From a checkpoint of a small mixture-of-experts model trained on Wikipedia.
Size: 13 layers, width 256, vocabulary 2048, 24.2M parameters.
Experts: 32 experts in each of 13 layers, 6 picks a token, a sigmoid router.
Training: a variant of SOAP for the experts, 252M tokens, 10615 steps.
Below are experts of layer 9 (counted from 0) of a mixture-of-experts language model. Rows are named router (the router's row for the expert), gate (a neuron's input weights, with its number), up (a neuron's input weights, with its number) and show model dimensions 0-255. Each number is 500 + 40 x the weight over its row's rms, rounded and kept within 0 to 999. Numbers have three digits each.
Before each expert's rows: "comes after" lists some tokens at least twice as common just before its tokens as in all text. This comes from a sample of Wikipedia text that the model never trained on. Tokens count by the router's weight.

# expert 13
comes after: "\n", ".", " in", " (", "==", "==="
router:476544531431545521528454444470473524531443501530482411431491506507474518452459572558513476523471458535523435479479486421458539486473501500535435503487438502576500448435431500483456544564483430492473505582471597506579490513483538447457513579463555554535510420528508520453456511547540465465522517463500507480457497538507457491530575537492509540549530416430467558426564461492453413537445546489461488519554457531509488527490450516491470587525509518553535444470557535462496452490472569536562493466520519513499570437436482448519512520520536460519448483485485439559584501531428504477513511440449469522490431536525451514487454504488480481560505517487523565478489468483463510500483543468478519490538463487459492461503453467509561472491511568530434542445474512492493572467512474
gate0:587502542500534522497494581506449462529469488582428484459503530433535452459426568457493474474479439543534528529538489505528469488470518488505535460458551546501481491492463598520431517512412521526452471474478482558548526499520475488547457464498545528483532541564397561464506482554474540548560453486498490437484507490477434522517535492546569529472490551486477546516527511426502504530489474443525539511562497531482449518507443483534513577444474516480512421479559420572455499533469544494499507517446433518486463501461525465541452496519478538540425506505512506503480446551480488492439526554492551485506468467476572535583533516375409403532522478455470556543491472481496515573510499487499513501520538587438518489513539488563514537516523544499473469462559562567501509473534503
up0:488513472452611487486477480477558497492448486546503500491536488463517514516500427448486487536467501469559558499497470526497453539535491515508571480432519444466515523481504485572558476431554531446531501493497524489466482470517482498524549436415475448460549501448510412500478435489491509467548490475544535392497473484415481439531486554587514564557549490550529464526484505505520461490513503483464460521540489475511475451435530472557491490469498581506500458552434425602483487488496517451475500533466526463431498516578513481516589410401552539495565502483483465529455471519557506532507490546501494557511461481577544498491529445520505475560462566486552406502478497533477494425437508517531432511533549556454465498477506593473478439489539544424535534535512488501475514505541515
gate1:494506509430424602546504527499482505475476459477431459461479551522494476536536564490544517532483478503536430482463532512472515518528518443499577501546489555509522518494475493437520488531518459451542435507542529538508551507496587442475498533502470505464497485456433471504496505529501524480563452499435508512504536498422495462608513474553440536504526463423496495507501458452470515491472475397472449514493516553548547527537444493438423477481496515492509477529574540485484502435472488451489464460495488515516515446485422447495500513479495509504454425496553456505506497473477552553499452549477481468545531510505522516442387541457479476417430450501520513520387396440502555547540533435478526495524534472478414495457425513514501501483478579554431422555514446489513538569501511
up1:466518517564509487416478565553496479477433489483447462519474467468519458440493481455528515511497492501557504521528510520517483491539538464408450529562517404457523513537519498503439510460481555491478519423478545524557510480475551523386478538506450458557490475491401495551559482552425531405523533466493519482483522509494581397468517484502498534485452567553526549484525558458436459450516519495561455540523439536502458538518498482473483468544555501517509550501495477475450507615505570486543514470571505507492495430486450503513448522475475463518607491471467507507538563489434455539535523516470532534526493531433527477553536553487460494491522575479521511574490504557501458525539476505574512572482483470539421491489540438519540537586516557512506444497523479457474491437474509
gate2:545425547499499473525555506523489498515519473506506504498446449583496518510469516503451495464546491510544501555466541589499487524512455505581455465496401517437487498553516472480455497512492558467510490467471539503509445470482502506479480532494530484472509417458439459527482444518570501434589483479550562490495544482453521578447640489527510522521439437468498531509493506481435487457513520569478532491439522497518423543517448526489488551535550491509471514519451534422554471504443540516493559524578517472446489459514440515593479446513536451430517531603513507620441504517479418535520448472471546537471536495474535489550538480549498544509517489477470521508460510562448466483498402499464490486536474572450537471438470563534539460508526496519517498487503526505536542578443501
up2:495466451462446542567520477435508512534475494477436436520529464464515514421490479473360488507440537554528517513462520482495467476479485499454532482535560557553543485466500511479524491479550529531480448481555450580453510483480495499619452483448474485529541553482482500506492484422471464529499517501457488473491432499577442447514488491405479595484523574517521544467435463540556538478503498440452462566575514459501524505442526510474439487465420508496474531443483497535508567520466487487515486517498501531594541502578530484489508502470478521482485438469426527448493452448471500492433625439488523517412535508519448470468509486516462452500476500497513475468511468426513488514471525461558537534463533529567533536459555494428457509541512470515476484498503550517505538520596447
gate3:502563471469445519494476502529507561447525503458552462447574448520555500475540520498504514500514515509562498503449581490475504576429503498460551567517492424529481537544571495520510517499512463489479500465510493541501499463492522520478494503409517540518566487528616475518493565498509650485491532513508398461532546519498471508599503439487451448486497510496507481469546529409513510543427511472476493470539516576515455516581558479468512458513500498448557448532578493399502550520449464496514464489525525432381499469556489504498450446506541489529452513535429535481513511477476522586526421506482548496516526476517462493495469490489483556543436529486478563451512467548561489445442545496461579445483555491495469508529460496478489541423482484537525514497486518471557476450492474
up3:522551456489522490510447564513489547492453420487538417506532483537507501428537461580444542479505420551542496486436415502496472567488472432509555518499513429508523537555501571406477516548530428504538453467512505492503409573478422470487536508510467466499525477530521490455525504473372492518492441547490486516438474561527480524462465517492466480507461544485484504556503532506435439487462595572482496477482476486557422508471496470550530446500521559487505429484518451466443480568427509527499442522468429512425483519497517473536481497565598462470519478527582540509510445492495460506535551486512455407459462483462545535493485466388420514491462514460469472517484527491440545516482496566516517453462534493521486504491475481530475535494469492517484522516497505529465490538437454
gate4:552512537514375539518485499457456533577452502446479520407509484485516488465474530499487479542465470479458535649567491498517463463509520502437533483475538492559498539514501542532452524488533434483433495481535496513490485527502456578464488515550512461473533495529488495536438531466462498443484430453510430472512442516509506573504543570511513513475518479603518405490533437451449509544496512570552531478547562460502506604528456486481472482502533531455512480557564479483522365447484514457540429456508527514469522473489495466500467494468500534504435491521502488564477455529520552512544526523506568555527526477525567545476512544463518516483450501479500517451457489505502518518527513488453548507528462503541549436530494463520529453620508511580473572503429515491535414495508481
up4:545482542525433542493509462509446497560448520444462557426545452441488476483499519502517475530461493487429519602579483484559475441520481479416546518532530490591515510520509597525437518492520449507425498467531525539512484503487448553461493521560495493496559495535517522538444555453465521455512447445501392482514450509488490534524555627488500507490524490563492425443509457433403451534497492549572501487548563467512488516547494485510453484489464529491521477560605507481527401472479473469558422490532546493502510474470457484483432467494477509529415484497461520568516434499541543504510482517514536528539489493496544527460462537488531494483486492446487502474444512513488528513543535471467540506505519511503545435515454505522524452590506551576494529496456461476517410431522475
gate5:471553473506532543495469598542542541569596455567521467516525476611485537536495469538473513537512495594457507441514459452517572503510531520564517511460539497533493495465512498492529511541486510436555441455540532470431499485472568431536493477531468544582488476460509563437502526479495533508518497434526457497527492533502524428439522469496519501487524439507412541502527586445468521497453478490472497550576482491506454459545525504494495558523467559480553484460541458544483475467523471501487501496500511537420494500524472424513516553559484489514480460483522492475552472506579466517450493539434438507506429567564520547521516471538473498515521493452359497603549452484496483455504544558467522467506557460502487560510447479490517525468420489503498488443421482450508554562536531
up5:437509437518495480513492609555521466476549480545495473517516425567495504521495550520440525510527524480463535446460540494521493492419550468470442503479527451554512449553534507554491551498545505452478484445535545513453454470542552458551553460520580550539477433490425562437478562517492450519524507482485442480471524467501468530451493468474488470528525409566525482497516392499465455489431491412421528495543462456439449526476448471496487548496508485488535512477588467509455477552503525434526459523517533497501498468480507535448494617522499387522505434452467518510570510516522534483477502445470446492490459526537495518454463453550373550496505512477526484500485510510547458544505473532450509515523522428478457513571415534510493531433463517521439483548504483464472485516475528
gate6:475491537482466503504558451448407551482500531517520557513483482484548545478452525492545541475532465499485461513449539497482482579544461489542511457494494484560555503460457492455508517507489453487489521456468459517440508510515445522447598490462457473530547434488536473474497550460489502470417486443533591596399426469531454481514463581466524514418506472538477468535561419542552519462469578436385473475557482513452542402522516477459474487428533580477460524509501561492513486509541504547494578536480452551493504507502513500490518484421485450500545538487485431475516459485566547567503504512535473475473457449506534490516485529490521489489460506524511535469520482545430474512470442447538512404463471560492540410481487502460516456486534522555467514464550466476519550551462539
up6:498534526437503488490482425480432555463545505521527507486483453557525493488456507441527477449516490433494499486454516526475492595486486502460504465511481540470510559454417485485520500485510491513478529497438503466480523521506477505468523477464501468560505467507568495497460562395529502458468526429495577616482440490486462468497412556471509534459490461571462559547538476596536486518487539431458465431559504518393563414525564494461509508483570488485433560483501544529444449495531491545478565509461484555452513516477515538511542502420449493515558551452464435476498489454590516555501521489537452491500493503554506472454457527507560474545488545467490508493530514560436456453527447534475468449530448539441513450485559538464596473543489497496490518485577479439513543488462520
gate7:488536530500530536452469517503491520494505511514477561485400520503464542578477557498505521518527396525467528532521554517475584518432494449441456473564461496464487475511466478487503543519503509504513514517494485516537499432525591470466500488468614521485543510489522495497456474586563484521452529470519508567468519492479409466512382590498505450551472507476431507440509495525608475571469575563494504472530495417512520490488458527542582511516541488496544462485490523545429512457490498480530507449543542472515505443534524503491505483567541532467493489495452412491550437578580499504444494520439439608533407491511513500533474511454557590481534549519569524500473506498443539492473520510480511530509469556470497459497497468535549462472514510509464553518469434455513559522490494
up7:486578515486528549477467516485489545545515512509504536517433515511435551533461573532494499497531427523483559521513544517471572500464474460429440470549422507466507474506457469478492559540531494494531495502533520521501507425529569476440506489460616538480513490485507499487464491611566507488471510488535460528465513478487474486520374561506531465554469487464451517434494477515641480556480593562505501497536496426497504504482474517516546533524531475539539424454493498548450513483485496480546499469549552495535513443510515478501476497561559552480487505477483397457561451569566499494471494522448473562557462503522528494533471521440551566456526516501572515544484541480443571507463508524485522522522489544458500459481470461567574457466489548506455551519449453452517584558514457

# expert 31
comes after: " |", "|", " a", ":", " A", " ("
router:450520573458523524459508481554473530498466492526472426558473527535442431530438514584453470487484473559521450554470464475468467459566568489564503484492442444526503436518432505533468537517509478471475554498482493506548430506482512495504517536441480557475450516524488493485475559566522482457547482528485531501532483547503483496436529554429497515508536499472454472532559512481461452515450574571546416498586474439476553489491490412481492560503550462511430499450584531476497486539469470473501498508494490455517501409493523491498573487524505506459438567532533526539598522497456490493363549471490478474547452492457531522465479531497453517468475470565561511431569489485518516552527532480536492440536510444488526447423395461527508519487510491454444531509468521484504593462498493
gate0:480509570499541519492493489500507531484473511435489498485473504466523503545541553469495519481547493433530533514450529480526458461556502514540469430538583442496507454542472531478467462514533557539527545451453503433576516475549555528428541600489443567487483511528504494464526540524502469469539546562537459538468542560511506495492524523540480478438483480460473501404498517471488477533593578467472481517418493472486543461443555526439494522552497543576495494478497530475554469553528516486562523526469512419534465497510523502461518471492603478539483518485479529442565492451573462571451513460496463543548495495495557524424451534496434519500496432511569546516507487473533455495577475465524483496513504523517467481442429599491544495482519418513461553479411619492545428490481497
up0:437525513519518490558501510514540409448487529535528450530491529538486467518510452435416544509450481547572519526521544537440551511478446536561508438483519546524552469503516510446516474517471543468547489529426451454485540461461518475469515507477504539494511487513555545528572488498531460518456476523511409523472526484534548519473508478519432526496494503375472468473536441417505508596527511456458466491549497518503478545494528453508504458579576519461529548489517540469520501507489466560544519471465458446515528444414466513517542403549438512438470511485490453504565468501579506500468478497404501542479536468467475575467588529512447486537542543574492459487575515478486466456596447488519499464576496559504430505548477554506525502410514488515518541545529524529493450450501478
gate1:489475539484507495507417423545480487518466534445512443487511530552497488537525595582494494448516507494472549485520518431480490482506575425543502430513482490478472448592403498490437502556496507551466494559467470527544457508492449477499439500529460538444441501550462483508502542511474397524528494486515498450537535478501453467525511556469535493555487516526486499449490501557489498582532519442524500493492495478497501470463524414450455510489570490535407453552528504527432566583537474500533502551563446531508488514441504526550510553520473554500450500534528481470628454474577559530503586523474539494524470516464508511552461476482454441451520492515464492487541509577511504465560586484612538496525464551500534491430494431529477446469515538479454490534509532546527457491537511
up1:464463504471479463542489432463562513478427449475518495563472541517498443603475473493487516472486507469452563398505455423522473518511609466463469388500558486505485498510493496512477483479527506545486495552464524504467460528471477474520527493522550487435472495493522452418563603466421463570472508459557473541495518511490453506490531553478561493531535542514494470554472516507378493520544489490484492526487576516472511483475429463486502489529481555553452514551484545503457564471543490471432467558482507574493466525461497497504480495477462478507506477478504489472541469496622527470494492550453495488488504526513597495487459458477514496550521473463495559480528543474546520494568543459635452428452484464468510504508461508549513553444547438555540489482553437530580499470479533
gate2:554507487458509507473540544571474472394550400572527497570485505528478490497550431526531460546505513474500432517410450499554517501566541485504480539526522463507468522480479551505618507510494502500486527512481527510543480459479496550510482486452500482502460530521487405584493483510535531477545477573496432518506482525491534454442507541473476524509513557528466542480569511555467558499489446500559489548521417464430496529544469464500491513451454399467527469443448463448499554546486480527546566496505469480469442466480479519527568510536517448431473543543557447535559462466497524471485535480470483472518514533458481519521541477502425490466433473480601530510528582547492611519525433464516484474460536464509534524453482447473488578455574511431514423494494490544509535481537493
up2:509524507494458552457507445515516481533500414479571495492419498491495487493496485505523477653532490457508422593452479504407466509545502511517474596559522425508409508551445482571529486458528513486485482515503530437488469480468459497476479508464556571468458521482515471515501485450528426532446503521489473507580522506505526498433525532439462507487476441515557562468516469505539520439498533537505552522548439478438456453526464493492547490455518536450508544488496466497615471567497463531556554513521549530460499456470483494526548533475557486486493547545498502422551469493519473509543532563585478515597505531434483569575497529507434502465450550479507490510441554544504532491466515503492575568418507433480492540505540471512533545551516519479519539503464462489537515480522551
gate3:470507576505448511388467502506487458483536535557472392523478508465502501470504488460393480437503510525478506508532542462510485497498467472526592451553476506506524432504503458509514520585488471499530473577511518452478431396505533471492471459454515473448368478481505491486528456539557499433515481492544487575467546565462442549526518509468463505497514504519558510580471510471541478551491467525453427494536541483518531490517506513537509473514460446478488513462560591575568464497410528422507480572523546513579551494530497538498517604492450482531510574479466492526570506488499527508458522493553483459527511416500525548485555536447434521545489510508538537472569456488559449525526534458466507519541554454473509504579493434474490507519492494531500495524566516512564498499475482
up3:519518444476545487504438475497526495556558480471460532507510462503547472457528501500514489480523523542444542514543476484453555563550512507586450532503504526447511473409545518534512440564513417461530460490495507562442474518529536514562506577503460555518523525507460537515470549531487424487439558456516535446526475467560496492547519481486565514488557501533427536554498585503511483474590576487513545530485479556529472503522526578479553522563466528548509531435489499519454491471507491494493507499475524525447456457448497471540451473504536509497494460534493472463429468498497548535504408553540493476436449479501524555625379485527522492455573508546470498510501470453484476508568528633476494488487511513511495561456532535454457494516431431568464457466445523527515482501570448
gate4:497517539498549550516477440510511549487540493499504464518484518516522447487454522468576506454535529527504478486464507545457425447504518467485470485461519524529500379515439431500529552596524466507474569483509415440534409526392461501505489521461479530541436522485513514550589486487477498524512510478530525523502521554544463487462496464514489428472515492514499473503550555523517488491454559529420512512490497482515542524473493557561564531479561467553569471490453444565493527397474503461482474476488489448547480465485529429499485546504497513508470525531463576516528501415636465568465438508481533501509579509501502525508384505500417528500520423543501499412526499503507530428439498477478505535521471536477521444504468493491392448500522482492470485466507501505488397489488461
up4:500515495533544492530498453497441494504501512485527483451483463515439493466459468528610563463575527478503533519431473426508417506478448481539485508500468509546558503515513466447515580549493528522474535447494435467571443565475493581521530520407510535433428479521509502550509521498491399539511505546458537555487514525520528532484510505442548523522511491515497571511507534496473458536498498517437488530515518511519480588407529569460457561566472443589446496453483508511505479416528405463410464430525475481533526475525515467535523482539508464505505487500495555488566491448503451490421518497494532513476493545523493502513389507498466538508552405500495535493527455555561409468474508562540487527449452448508529451572451499525452523503477471444475466558484530522550459487516530
gate5:493570606512469444513474481491510450414474482522449489543511532476438529501448519535458529549500556466500488514437473466557507425481528465473425497468547488499501420581420476525478559613485565460420537490485521465477477516464454517469526481557522521507520578483480473507476486517510536578540521468523515537529565467528499497449472483459514506518498504520516538458491566482468467458525550533535502445486464466486442514478474444521455551463525495532472524439532499472446527569512477447524468507486544453508544392519551508473484504513463440503578537579510501528492494507500510443376437542437538579486526481550534534533476540469501457565532498457537500532548496500482486441480465489548449507458485478489463492440570447499592520494511476522479567459530522511510470481594403
up5:532565593516450470515450474488526448418480477507427484550500518429425514505458506565413485510518548478516493498471497472560491451477522477487458489462532498496512453554487470507459547582461603448473510480500528445494494523518466501508550504550529497472526558469480467528443497527519536587554516499527514514517571501491526478448466479479504518507489515549511539477511575521496440436562570532531536404485458453469438540462485469527451543425493459509458536436571488480424515560550487456486471516485539434518518400530526513484486480496471454480602533567546506512523501499476530529409483525396552562486497488540537522516501524445511475555533527444520492527555506507513463451501458523550467512491466482461474476434557459496602492518523500519479575439532526511486498489588429
gate6:460513529404501505466499508496490548496472432491515513527563445524498495530453527496464518524473551536529545487459525576465474477483497480545479501460439444512581497473500475526553533446450464511468452504481471516521443536455584448476513561492491515476495522486464515526528526547447532472424468549461519484511449543450462576525574479477479500537530513513499473494525513467576557485379505543505518510505497483517542529517464499433417466456537523523519486475524466404548493506506517481514474509429557404561544488423528521578499546485552435505494490520501519507536502504441448459530506412457494412504559534544465472472518545513444466426459501490527562521510523484480592504424499473477406422488488431498557488498573570472559502463484541493462456496572544466546569455488553
up6:518483514500489514464422457551509440481462445429477527503521540513531532534495433533372531418495559474479510468463490567529502496511478506536425474517427401500492520556570499467480522455529471474442466582532454513476511525500525502426512579400513504488475519504510431480526556483499553460489471511450437564428484511484441503553557480454568514493548475493432524509534516513548568496460458453542490563491535472503476501572499552528500486574496495505495439487514447472553555464534515439514480507448574435469500487537601523564522489529537480547515430535473526515536505521440568495499499442419501459530516546503441526501539497506553468461464514474513535512504490468554562484519592518469429473432543498481556473498520517501524476497429519462560519438500518516490579512517487
gate7:538512536512444587552499457553498506563537512486398409521412454461537361488482496502592416521460458514464480468512452474484434490466515520577490551537450550437515515520562516567484482439500426510520494469465461463555493449468478496477572508415453569462490447504526499507479480514463527480527501499518495497516506454487406474455526435449534496465522477487478565519520549494441463507525496483472570496488517518430477485442548537488534497493549453550474521545524496497489522489429553459515456515518524575496523449559520498508500532513555523415521475564532535550498481474528484437474527510499508489491443499481497566557514486519428479434449480562511480452549444516518532544494518476466456474490497511463477562468482438464530505471481490491592483531489570497516598506489411
up7:564530478491506481372503525469448576481427561535520508483555518495477554516493457492405507503525490442461551549514533481478496570453469498448489469545574409542457539434482453444453526480498503494541530518514460494501519561505538501559510443548508496461535504537486445554521547464456472460478497486483536549450485533467575551547535509576491441539457507537485432494539481472490518499491491408495469479528539479515525552508550473526527494509440528470556468512515519450489478432556510501432512505527494412447493502484522561467510425488479457473523457466515505515531476517570512544490470461520580554487481520540478504339467515555497583588489549507457495565451487514482536547511430539512553494461458506534463464518499530510418488547493519517473499460470443515530463539514590

# expert 1
comes after: "\n", "-", ".", "==", "|", "==="
router:464512506442503530517431485509493495555443429456446424458530543560497515430485501504524432540460508581495455506472431515472500473498572497576489458418506514542436527530464515463547546496510506453557537516543626536565455472523462503486551561442527487549426444490555432457485470530518404462512499510455534507426437524511424461526511486439596589551499460415411545514542499498454456568504502522488436492508527491519500463503453513474490573495470491494512411538549528512504479474505511562484495470476464507456518454468505430543541567493565493491532524444539503516507536522522489462465536503505510525430517536491481560508461487531489507485502490507575493464524520428510511538492528526465541512519466466445474412427447522501546497488511493544517473495581529508486552495493443
gate0:455479438441479430485485500448494528513418508507489491513505494453497442503510567489556460481468520531504506439468528521471371551446562492442524457463514526451494565436533462488495506435480509562512485431488510535443429514501506485478517479395458576522544476508453415559472557499489525396510561506462503511455511524432586480501552461514531614474497525486524509523490544453542597555485596556496434556449468503536516482487479454493514527541480458557448459482507546504437572509515572538487533504489515543470534476454459467578521466485498431529509561534479493497516547466476457443470500468544478484466498499506476518465484555449539487487530463431528493566470490539419552478483479425431497486561483540508456509475499503512488453502506424470510483442529470509506530536502524
up0:539531548559531561535527532591495464499580472504504493472519509557459555496496439473476516528514493477495490542521457475534610451553479529537481536542486446529490432582462572477530522605541510460474501563512465502566564483514472533503467529588551416460464502455535576473540452504524456625512456511539497520516515470544402539496465523462463401543495499499488510489501442535456414450523440475526532464562546495493478549514489522496482472469512540414521524498483454500549428514524453453513470517504482465507484540552537535433474524526479558486476443445534509492505437498523572538522476532437543536535503492506508495558492423548452503516460525542474502467509510500589466521518535563571479515439529456496539471516489484480512545511504546509486513595448544510539517497501442
gate1:498484515491557478489500490524459470461465525506508525583492499462575466420486512491540518565551529470515457453404467508501490555530539467533480496452560442493505556562420470451583454400528514468441459456543550503404461503445489502495449625514596538479438455490497486450423498508537526458484535502515545505475426471516457548502494455533474475464543462409472572532512505499531481469585458523500475498500455553512503518521472523530475568441500526469547490493505472522514569483462494543492543490507566477551501498547545493537535474537476506552523485513548505511483516524566466552477577571516529458477556473433474532521489473505569485487488465504512539503440524402489461516513448566464526508470465538442435438518467472580431481519412480517534510501550508455523532519522498
up1:476493506445488439398534495461552558500478476463475494570548423450535524439556481472532566531570442492506520524489515462474476519484595473476408488554538476519568472464472472476545436525510609480479492477463531475464543512465544548487507611570518496520602525507495492486440457527535444479479529523480507517511449511553372492508489497543513542511459513471471568482519490548450537557499521448523459527524510557502480412470504523544477560430556521483554462525496482539476543549488542546518504499505509451549508505550517513515472543473524540484505452527466479504485512443567488528461569488441454467541572449421424473516539443515540480571426532449519499474510540485525507540465463485471508452473441499450458467529521508507493439521521496470527536479549459419546539472469535
gate2:501465503414502475543457458446427469509524409473507502461520540447567580451453564596505502451502495464559419485464518490498455556435546523523515507472504477580580474539550520427526483504549507506522475446551490401541518467483516520497529526497567482469456495526442509482447483532476524473489468470447503436499452537475478499505533461419556500531498440466495494549537457539469498501497509511457493470465521468576456482448513524483487424507465565463514508578518506432442440454462503486525519495525475546443480506452561461561501460502531476584526503566492480472469547509554550493474511499438472515461505556514532500424456495538523505513488559528506513547523485519552540510526490494522515608509555496425489358462496564479507426499465484488579484449486497459571533478504486
up2:508495526461472489445531513469469527470496515523490524470557492470451504447452534561481501386500523498479599583509545483583521558537518530534396433503389500566539480543470473472488540497594483467494490443501500541507508491496448518521458529508529513499501526496421494455527524547465496435599503513550510512554510481512430464496441547498433459489454475426540470447479513474526445482431515464422404501499550548587451519430523500513467464483443502393498593454537455427504454511508524443512505498506488486525492489537445502563521457527432449543520544453533565465495505493495503548424488497542509459502510490502507461477516545479556528532491486462467456513534494540469515554448509436514480516451490546505473467503473517444554575496497482481535532452462408475492523448472498
gate3:498478500449506515517521543468479434555451530501490470468481480497518531456545567465532461491536566553537506496493484481571502437421583431429484493513529493464433498489475499497473560516468520494483496526539500464531503500481481462503564475464439461497483492483538502544515477562464495382505440500363569524415455469524496535513526497460485483573466562469520554423458527560518517497552534531509495503488463530483475480491555489483499513499388467598440426534526489553522484520495526423509481550415497477471546483541478474485585458573491426507513492491493535483587481493530408526554531500521468473486510559529475551464443492492505540561502557545533477506469496469608573491508494505515450516494557433478477466435497492502530568485530554460522457521488488500529504563430530
up3:508499523515535464526491467526521577483507444531522492518493430525524427526512461462437573500506453505503520504487518490523565517524430566550505472522477492535536488475479465546608445451556468431507525499497564527435545506550535561505474513502525533528506491517499537493483507427564484554530601521447485492528521533447501503489511502527503600466475458482469501458508415460481513535465568491453504513510572492505477526483413482432506472428555517430560555512512532467510531505538435584491503413551450497581500515445519582467423552463525531533486522522496541504483560550408552498547470495486499503514459505496532460518533448494490477456465478432471439459518496533445357569484516500510500485458445543559466486523411512486463513516444448525481452516501516496511534443527447
gate4:481517599504448526537491408535508472508521467585423522469545471542523532454450531503478438420531562512481463462457531442481527444569558448492502432476501455475401530512535464541465485515491531473449536468538575550560511451480531564488529511596508458586539442545473527476487512481482424511518466480490511553449510507515441501471515498517470508473549527495483553502535434457555485480545492447527499587517519553480503488466485561438520498516483500495511476516516507545581493510488598475514499533495476514491504528519530455597458526493480527530419507487527503449491559409506458447543531471491503538489477539518490451533475451488483554524515519508491537439504559490509530527513476421417481517484544526506407448455477532528443594467544521521483477562570428500585502511507462
up4:498534459528493430524485527478513493534485540386580410521491517528454489532530498417490453496504481425534520433555530403458613486462494476544479498591483526483444516399523543547496522470512475508538514512538480466566581512520486458486464511439420472507467478531561550534491521419503502488496493529508529580462477503481514497510474479545503508499454485556485467425526477516510492465452449447481505482555499509529438546526536455403508481520507526468521520468521461481493538475569501489546434521517526508461544479464510544521454454506475460515517549471465433486546490526463504451500465624495542488501512549528527468459457504528524532503490514518510517501452461452550462545600502540554559538422513445504459491439503500483537480587515481401463457442474562424461490508466530
gate5:482522496422422493525505494507565457506448390476563516523524446485497447492504468580460459515495526503550507465487496475579529474494580519550541482480518502485477543535442516517479593512488471426580485567544530509520483447541492505526480514509486527468539511452484571445405451540519480494521548459449526519467473501507461441463535416483525487496544482508516567513508552510500494524480481521610505474482489463433522490499519565433483571545489528560473525545481544529491496492479526485476502492501507479471487450491536564523511511513546470438520517478546502479538527465489432512534526525551464547530505547507413552461501451474556516470520482496506503545571586428506546532567579449491506553463461491466446441566440514505425485440476490437473465581597560453479561557472556
up5:562522501463494483530470478503530491548504587418489462523513459449499502492535494525432495467520423482473523503505548506487498436453544496578533487511526521482513500525513460500454514479528533511458428569384519561550502474521469572513496455452475513529483529589503530522421506493418513460455517524460518516480449497486551510543499557404507477515446483466573503479447519454518498506507574497508523553481502470500363509516514526465512488477470491402524500451542520531528544513511439556540532466535519457487554511460439553531446510531498551493510458443451514488525461494527532567481495499500450523526443490514466495518508437518569581448510526524417545434580501451512550601470476499474487435406409512500516491499557508507479531433511500471524564485500539552582523436529535
gate6:495505460489555533522498490549418608527543466421508459555442503493542468465485526520442475524486541488474515522446539500526491467557548471520482458407491508491477493490464475572506542473503493453494518484495524491559517555536515495493531547466569504426491485484506486399562494525441472453532445467552536487526494504436442459527492515501506504582429509469449532490483485517449544488447520463506431465481550516540542411466460468479486535433515380528507461550553470546476518519477406476518520444506443538501520488514422507515544499547451466482517518489552578521486511453501484543522534541494499610456475570518578541524435526453479491550474456464579545480530565436563553560439496495508463506490527480468472511512533495532567507502471432475563542515493552516497505415504565
up6:515538459524442474469467498507469441537563495436544502548510503483511573558530464514458556480539505507504400534486497433474453428570540520516505529455512479525530525493537560501510490490486544570495446448482517580504463495507453518507461488527510453479558485527536472528519495469498511526512464516531406478557520562489467526568567470453524506528501452512486463541590541524480497532544532515475491486479516504492469566583522527516505576473520547416526535414497458407539493561514508539475501530487499447510472544623554562471566442443511539451549504383461394508532549511512509448514539481489490495471468572497507521499479478583525474531499530508525506514445485374502420491480543509550465439516497444526440509490554503483501504494510551530478538508423455466474455500505448
gate7:464454506415551540490472447536472468474513462522500480496499499475545479529524469525463420535492590438446509489472468532543523521472531481540512526449480487483488510544497484507583476517501458482488548565512415436539530535505517538548514519607504501445436471544526466488508495489448426500502493507507610436419473511460472476459431500436433578538492510469460454531511465475425505501476488606568541435520483456565544532430472484502538461511504483502479472523520542485572532537422526522527483468461479563508515512488514539539505532510588491523512495495552539521488457613593514543559501522519506560504485485479490513461525485533507543523503490522543513541575503513581551435528525448496467487447520497559595417515461501479535523523464505551545445476457515468505606524507504
up7:500472504408531449528523542507506462504512480476509561488499516521454501478485496483485484519524429488537487524447511479581472511488601492482569481462526461462492449544526472481434514444440482568519435571475485547509492493537455509427441534535457538608431530559427523423525477528522488562517502494489492406420455534495481491526485443474529510440512586479481528466472530526487543496538454565487562471538491487483578540493489498509486542443530474489499423500539537534499504507522516524489457498477430554516439485444516512507536510416464508545500496449475489538529493560490569478474514471443393568555574493486486475512545587450529514427491471450425496483485487544436513471420535474633490508552496486486482406542527530537487508487474515483550529555516542508528508491509461